python train.py --routed_scale=2.58 --lr_router=0.00109 --num_key_value_heads=2 --rope_theta=10000.0 --init_std_qkv=0.0204 --decay_shape="linear" --final_lr_fraction=0.0 --batch_tokens=65536 --doc_mask=true --max_steps=4117
Below are experts of layer 3 (counted from 0) of a mixture-of-experts language model. Rows are named router (the router's row for the expert), down (a neuron's output weights, with its number) and show model dimensions 128-255. Each number is 128 + 32 x the weight over its row's rms, rounded and kept within 0 to 255. Numbers have three digits each.
After each expert's rows: "comes before" lists some tokens at least twice as common just after its tokens as in all text. This comes from a sample of Wikipedia text that the model never trained on. Tokens count by the router's weight.

# expert 34
router:099131171120134111097108174132090149111146148142122182123155100106186120097124116172115132157128075064185114089111147109122159152122152162102116102100156075139111133152108108132168091147073141102100118115098184144143130159184117144155077078080104191101178218130135133095151196167151141153077185090123099123172108175116083072085067113146160139102119100156077143162056123168126187134126
down0:132102163118161135172126095192129060097115168100047128113135135162082153097126177138117126138180156155072130146148175134057090120150081093159123089151113093195107073131209147147092145122136058137094114145123134123095101143150157123128100151142147017137074039135076136169139128141123126171138114114167128134112114094092186162096117180157085079118156106101135100098131081151136122107088
down1:160131091132145123140137151104146107150114128142126115135152193130146109170064117124119132136125135155156101126058125124172206107085094134150124140134172103110139115151109146134172165114085114088112126121114092107106184083103136132118056091056143118105133186107170062101138117145127101094147146117135134103108112160096144014036103103104151168069093172101170198078112154157151105136122
down2:129106158132134177093093136101119095092151169198152124108150205120090126166150109139114111087099109085096063120103176115120111173163123194112114100104161202159168131095165075140080124175106151190120100071142160130098149071092234113157121088144139091108096144181128137111159149144085163163138157161134088143092125159130084077148157214122156091157119114105122128117135124142133096114162
comes before: "the ", "a ", "his ", "birth", "its ", "their "

# expert 35
router:123156061106130120133133143127169164130146153112150122119163136107112135145125071093175052098159142186124121147112097103109107114087143115133182167095142111137154152120173158125153188175170164133095101120199129153180122071108120152074160132119154129103128099176138136147124164083083112126123102201120131148101135063086153060123090095094129148167118092078161132081138110121105113104195
down0:158067120120136109098057148139087137082134098141121088128118074096144156144145144111087156100114124149169121104139156143133123140088085096132151093076137117086103117155161141146168215129115174121116148137187178161107104117132105138143107092123075123152149075082144101066112180152044069147096182110144157092137145126142115157155099073104097116092115190056121124093106116138114109147113
down1:070088098142093072089107144147122173147162133153146157179122151152147152132204200173176161071111105133156137108096120124105048135164131168170145107143149098163153195079102130204170127175142147159095148162137157154105080145132105122135140147141172112173119119143050157142058155148099152181133082157114142096173097144143131114126120128085191107137113104099187166119099101117100138104126
down2:138114116139118099121131112136147160118160172142165114073145088108100120121086122124200154124165071170167129178168141089134159160132116071116150188146122138103144143158141165147091134097075161138127089145073126144153193189191097122123220108129157136155160093181122099120102151106136090103152113144100098150091129116137142128129107111133148098179082126148130147165179140171112137129099
comes before: "of ", "the ", "in ", "and ", "to ", "was "

# expert 6
router:077171101215141157117123134118134128108112081122099129101168134099181115134153163142178154085164079155084133082200138134074170139155117164146114102129131141144158124096078094133101065144159109075196131150101114083170135071113156093161093150142198133094131127098125063120100130117181129168073124100094076156151142183094095172152128129151158132112096160161049084084112173160184118104085
down0:148165093185138188154123130128108173092129139164099131120145092134140131078167093112130181164137104142195127164147125137104093139167159107138150089105083177137171149113188157212105150116131141106134089141142126141104179155148148092154108114103128115108132094191181125120192128081080152149085114101124089112167096164097130150157140108127172113118076110065127184160137084132157081088132
down1:175157114161098113097121115115157110180056090163189186127090144055184070183101137159153136138147172110140131076141088191170115118144169102111140200143123155142161114184132121129154124169117064085146179144076147133150109074128128108081124131066157113183143120132143133157131126123085139131119146146130176181120170171163108169105086135111127135184117136123104111077107152137150149112129
down2:114098132109125146191106085136085099165126097152181097131137172076146133110081172134133159159126137154180086159149116068151155143173125082067132056148081096166096048098134147126061162152137135197126112159129145162129139066112103164078115137081103173174112143157156120162104208101177158163075075121120137114143117213097124137139125095144086134096143131155075085124142150154100138102110
comes before: "-", ", ", ".", ". ", "–", ","

# expert 25
router:081135148125157093095104103166119143111137082139075168089156097121151089148122194167080171143100113106085097142084161151162148168115132170151103118123146110073164124134088096152093112141149136105114193133081100156101105174081110126171150151106135104173175096081082081162084083125151145108171092072133095118146065146161111162155122139105153179099094163104127157085148156164165069108109
down0:149178127068137145120087124174114097176147154121135144099155092105155114104210134126145129158084145128129120132109131138095103116096190149135165150156148164165111109167104144129126090088141118161116108132093115179063186195148092159180133142190129158175060221172148117181121160106121178107199116146201107108143131142128138168164105144117153092162111096137125123192122092118090163089176
down1:183144163148136156176175102080134135092086168128106158082095113194151091137153160197119101188137150096123115150155153135148136159165150111106116122151138144134105126154053131121130118161143127173156119145019114112133149171138145117156126122141101119144181117100125106140152124122127174207165166178125071122155133151104095110089138157114096112149115074127097150096111186169127147125131
down2:150125158123174121080108134168103106227186167122101163096128140100123101188143140149160125145113134185128127101085097064085131114066112100133079184151122159089105155126100122154127110079061087114180127158077146109156094118080194085088124153168102111124114065157091147145175147077091097111056163093138158155149154032130147155109137137138078146102126100141141127156145115126154126167142
comes before: ", ", "\n\n", "s ", ".", "; ", "–"

# expert 14
router:085129113125138147112077157139125139129076117102107097105133095084125119034167176168110131114077196116091090095106121067179176137075146159157137123110168085107160125129116102142066144141148105107144163139088142158133124193121149136173096160122108144098157072064076097141079106105140144124154095061133080150150141120126100187155081131125172193141093165110195141135167172167133094079095
down0:070063159136141183112081149129137105096117084139117128109102140068100151147144129121103145096104162155121192089162125148122103143141119104200091119105179068162116115147127115201162108149144111140156137170240162133088096168118143070126119159089081117169083085209107088069137200146105145154175134132107148122170114141121092108082106160112096114132139103110150122153143132125157133156108
down1:113122149131151081152138157078147171091153159147151071079172111093121143139115140175175094114122110120155160125151142167083099158104102181090060086117186111154111120130064136168116128136163065143166142142120117130139146176071156103131138174187146158145174116094094143092155177049139160182176105197137127127098116150134172134166100125114084151132129146095107110108119192134096174160129
down2:192166071187083144093113126130177139139136119165113124121146117110115141145174178153118135137126117089096121169103108130147120085063174139149167184079070094132095107106142144109162167155137118099146143147151095107124114175112071101105112175065119087140163159094105073137163111127053107134185159106120070166129103135128116134156117097163098122102106112130149110114145154047086085050110
comes before: "- ", "\n\n", "==", "\n", "The ", "==="

# expert 31
router:149179191145183066090122078150118115085157112110096099120151079130089154166141150135144171144109097060145126120102213093159162192138113145160197111103130123105172168104116095119110100126205120093111119087086148144122107096106092086156145149115101076210158132085079099146181142126121095186139129103153093101170078154141111197141203137115132121080190141072184161103089147135162091193135
down0:131141076126139108151132158121117123147117114109088150126142128065149138123070094183112110162158169132089054139151129159155063167107117095171141121150168147165159120125157142072092109117191114116082120077196120114178090177169091149063092138160113181113122108147101115167192149132111116103114143166185136186168187106123112098127059084140140146173080161158103187045139147048085106102105
down1:106147129127177084123132084111099115167190091045144114124179163066169123128129106071092063101076085114118106141150133122127103092146110149147125123132144132094127097095191131139141093210166174172080150093100121111179079111121133146136111094166135119111109127152208116146171110084149150138083102127139141127108102137126168112140132118140113149095109136144121108171180161171098155086125
down2:158114083122154113174126074114160203159109092104060110176143137170119123123143195139101128129192166125146183148116178099103165082147073165133137116145082125179153173083134165132118156113149180196140141122211128119151126162147142073139093080140162225179144118114093156135146097138108133142099118114111108110079129115143103093140113165095095133123144158124167138103142096108085142063102
comes before: ": ", "| ", "\n", "|", "/ ", "by"

# expert 10
router:162127107098133195106129114146139155104153133103183168117108168117091064180101091116071154116078103170131099152144138133181123154090158143106083151076072123154136122185180116109136090145094128147174141137164101143041103090108106123141101129107126145166162094169094160159117081105103157095180072150139094164127139115100094176170149103094136080159100123141024170098148097145081130127113
down0:164083128120156127135103101153160138135139213153139138144086057106218089088143121129160123122091153096142066133122096184110118121093088142166109145128107124114081147071136125154127101101177094115152132166171123151136152104073124195123117138129112138096132137148154120117127115115100139099158151107134127132111170139129167081160149086197109077131182124100119127148134137169117134165113
down1:056124134103138138119116151125127106130142096111130079164085117157147158138181098134115114153079089101142155188139132153119123166087166154086110063164103107185141169141183077120107120144145178091126119125144135125124122107103108104112043180112109108126185121122133127113153125168158173144191153163118130118144094084106147135122146138080120104102082117085084200116128071154086150090143
down2:118134125181062067097111130154089133121093129085122099198121103135105171139104148095095169154096193076098097129086116120133183154129097175070101139097129155096135157146103134166082130168105093152108138160154150157152095163122126176115125129115178133121115041154093107108133134175142076108125145089149099080126075123150110100107121079146136077123094183140175109199158144144195078072138
comes before: "to ", "in ", "the ", "by ", "a ", "as "

# expert 9
router:163219122112174130091086202188176152110082088121087144102135155097161097164100154108168160121108109145119151162175190135155156091096175115134051139126168198177147107170157129153170096154122150135168108173162063102121125122135082076117171127149122081151076109135106111193146125075095097103197125170074116113078110131127126091134115129090168152113132162154128162072169165149185086175153
down0:123103151146143130094150186085116102156146149112155144173116131094158103102093165165093132160124094125128092122129100094120160120177143128168111140146107190133136164103056135134094076179132084120106113070126167120220114090133183116118103110158088137051159175133102095156145025181126146101137093093163148127131145100073120124058136144122119152120127129150145108168133088182128092155104
down1:153046093118126171134076129163178164156120119113122139097160101167063090140098082098139124140123112167138069094124140170116095164070103096064139084162142121158094137144099166136149123153085082126105120114149120155161153145154101118085153107160121128155143089115100121162122174120132137112132111183130112114102136146166135112129135129099133135190124064103153141199124145140097170073125
down2:106150106133159123103152077152146119192139087110147116086138166119082165158156050140090108143111128130164114165105091139108068105085093127114181161150090069190163072145160095133111099159099100129133118118209150152108143057096170110124127137105130121133131155120114156131128153080068110090133132184126114097128167184138074156184139094129143114174139024072144099172104124145131103104123
comes before: "of ", "in ", "and ", "to ", "for ", "with "

# expert 39
router:135069097129131158101092158101135122127128121134067109075104165103160080056112128149092132115122124160087067079089163139181125134122082154153115138115121087121129161178086084189122133121130079085101159136107136170079117139082126092161129175089166132110168104083143118162135078103168120053154146086143132097160149066160062116159148094136154189134074160181107169102159131168164093082072
down0:140128108073117090139108082136085121100144070121130125097145105127101144171078172118106093161150093190118143185134124064179115199138112159157140117141135164112121171123084126136135078138122095105136121116138115202137066113154131136137166154112141110160139151170082078188150096113117089098120155117056128223169129136139155125146066188161105139144117137137131142124145159179091124103112
down1:126132098122147124114159165062129143088101103097122111094029156105151128159153137145139099124147163090110107083128147157170104162171056102163100078091075121106137070141102188117132128180185127070136095146087101156133186111098168140155095114098119121044133112118125133150172121137128073112120143162120160114143140094122137122150117114140144144160182144145086103060147126139154097158079
down2:116136112128111099149114095193122163108166147113128112147132122065134130148060117107142181133138138138135163128131091137113139140153108063108070117113112102082143168102119137136120134122155097182109126137039133120125147110110099162057099140131168159148143174108167132121129137112094136138085051162147164130130094134144134129131078166121160136137124180128130157159126140061166114205141
comes before: ", ", ". ", "\n", ".", "\n\n", "'"

# expert 24
router:112093119122177081103142062153138129120165112116134129105126074174106114111121196125122121072130112085162100100111079137163170144098165150178178089135177112097171072158094108108164126133168155137128099119095101148162103114119127086167189122095122134071134150134200098157166121118084134087065094148095113059075065119124132196122123085098154172147094173198144163084104187135119124113116
down0:145166126077095125189076092165159166105147136144138101089186121173123096138141080087116138132111132124133143139053147141140187113129129058193179137116119112148146099141168100114133197081144120120175105071154156122126086133131123086110145108155165080144073071115143124094090109148154115113094103086169118171125123125096089134133139084136235126177163120163118127127112106102142162114138
down1:145109153090121131136112133133090147142085122152134124126183130135087088173152173121143123104122145150030184088143058180119113183140090095136163113119089121160118106101098179150105118168121099133111138117069148150146162142096185178144140104177079103119147162147158141104130133128135048153138104101111151088106132117113159097143094185114149195108094084150164170134162117113156091119117
down2:151088135091134099097115205145159102136137124092118128170141147090150114095066086124137123127119125106170104081130145147177105133108075164156081118175143097130118085110103143124148155144113060112137162142153186102149144133089086145172126084127084150062093107107128165082106166110162064151100123157167131170137145047079087104135068166173073115156154111179163116147135166142148120126066
comes before: "the ", "a ", "201", "200", "199", "his "

# expert 8
router:063133177183156095089092120140111161111168144136084153108148120098095154153088159165124127100107107161106108083096148176164138162124122168174135112150133085118131134100123120117136104143145169121120104132090154160140103138146114125161123087092120160086147098076100100137117155074102159124131140118121127157145082124168093135145146102092162113124131180076167153168129153124196112142070
down0:129140177152104124083170135115094160097110143142104132076145135117073150094096130140153106104088127130126051106081099143118135154141120176146132163104152121157173142166181070104153118152144108122118116176121108130142147107143156139131174120082087130146093077053094110139122155118110143103147106073094100090127187081121138129122111129101206161057115130167130120114106175145114106175136
down1:071129110182120098094105064132112116076126147171132111133071127072136104088120100136138139086169150148122074175138124132140095146167158117103193119128165122158088124177127186124132130078106091145181206115188148191135131152153115151116062104084110151134159120130191158122106170139152176145141072173194117109186097155112135134106152141138071121189130106095145137142177149165133211151142
down2:120146146069185098099043068118145108087111131154120149125154131132094073116189154100148171157092138163178059127085102175157131120087179092104118108124202145125120127144139099135157163163161101125142163125111126080071152163114081141153097149139149138081127143143087137159098159081194166144178148180104144054108145133095057148109163152141181125130158094078090159146152140121149105158173
comes before: "- ", "| ", "\n", "The ", "In ", "=="

# expert 37
router:103176123065131108134123170135185118107113137092062174126141106074150100089097149051144091117099142167115083228135140109145131151100134173084069175127102108097162152149121119069138165140116108123126188127111086182087129119114137073126161155173166118087127094101103138170101136088150111128114086118084126159106078098099112128094134173115155163172150145155128127078135113149120108145151
down0:135065135125139151144073171120125158058098151152068119150120170120145102178117112203113106117127080141172115163155109139168119120094151205126123141149138071133096127080112083139121136144139147155121141074148154160161075065137112141145110112100153121168165152098108138098141116141119146145120080118133106086092078129135115127151133186143195115130108123121089115122122167071177100100099
down1:113119079094086144116120137118155147059149107171093179148151099108068118114086097146157142149147170104094144138099132147079119102144133099121104144170077165118187128110138196153162146169126088167156127121062173129133124072118140178112144117143129110144123113135101068171146066112098127102169160168117157119127118106163040097093089167108120156098078095129140154090178139128150113153156
down2:082107085172105142119075131159051106132110134127118082135112100103178172130120125121156103098217132084141155173162107194086095101086113123147166145112139174135148168139124172083139120175152143123123137108115109097138046129097160150135146196112090095112134105172168114161104139114193143091112114193079104110077134100173145096111171134122152134083082099121128106123187178110080143145118
comes before: "of ", "in ", "to ", "and ", "|", "("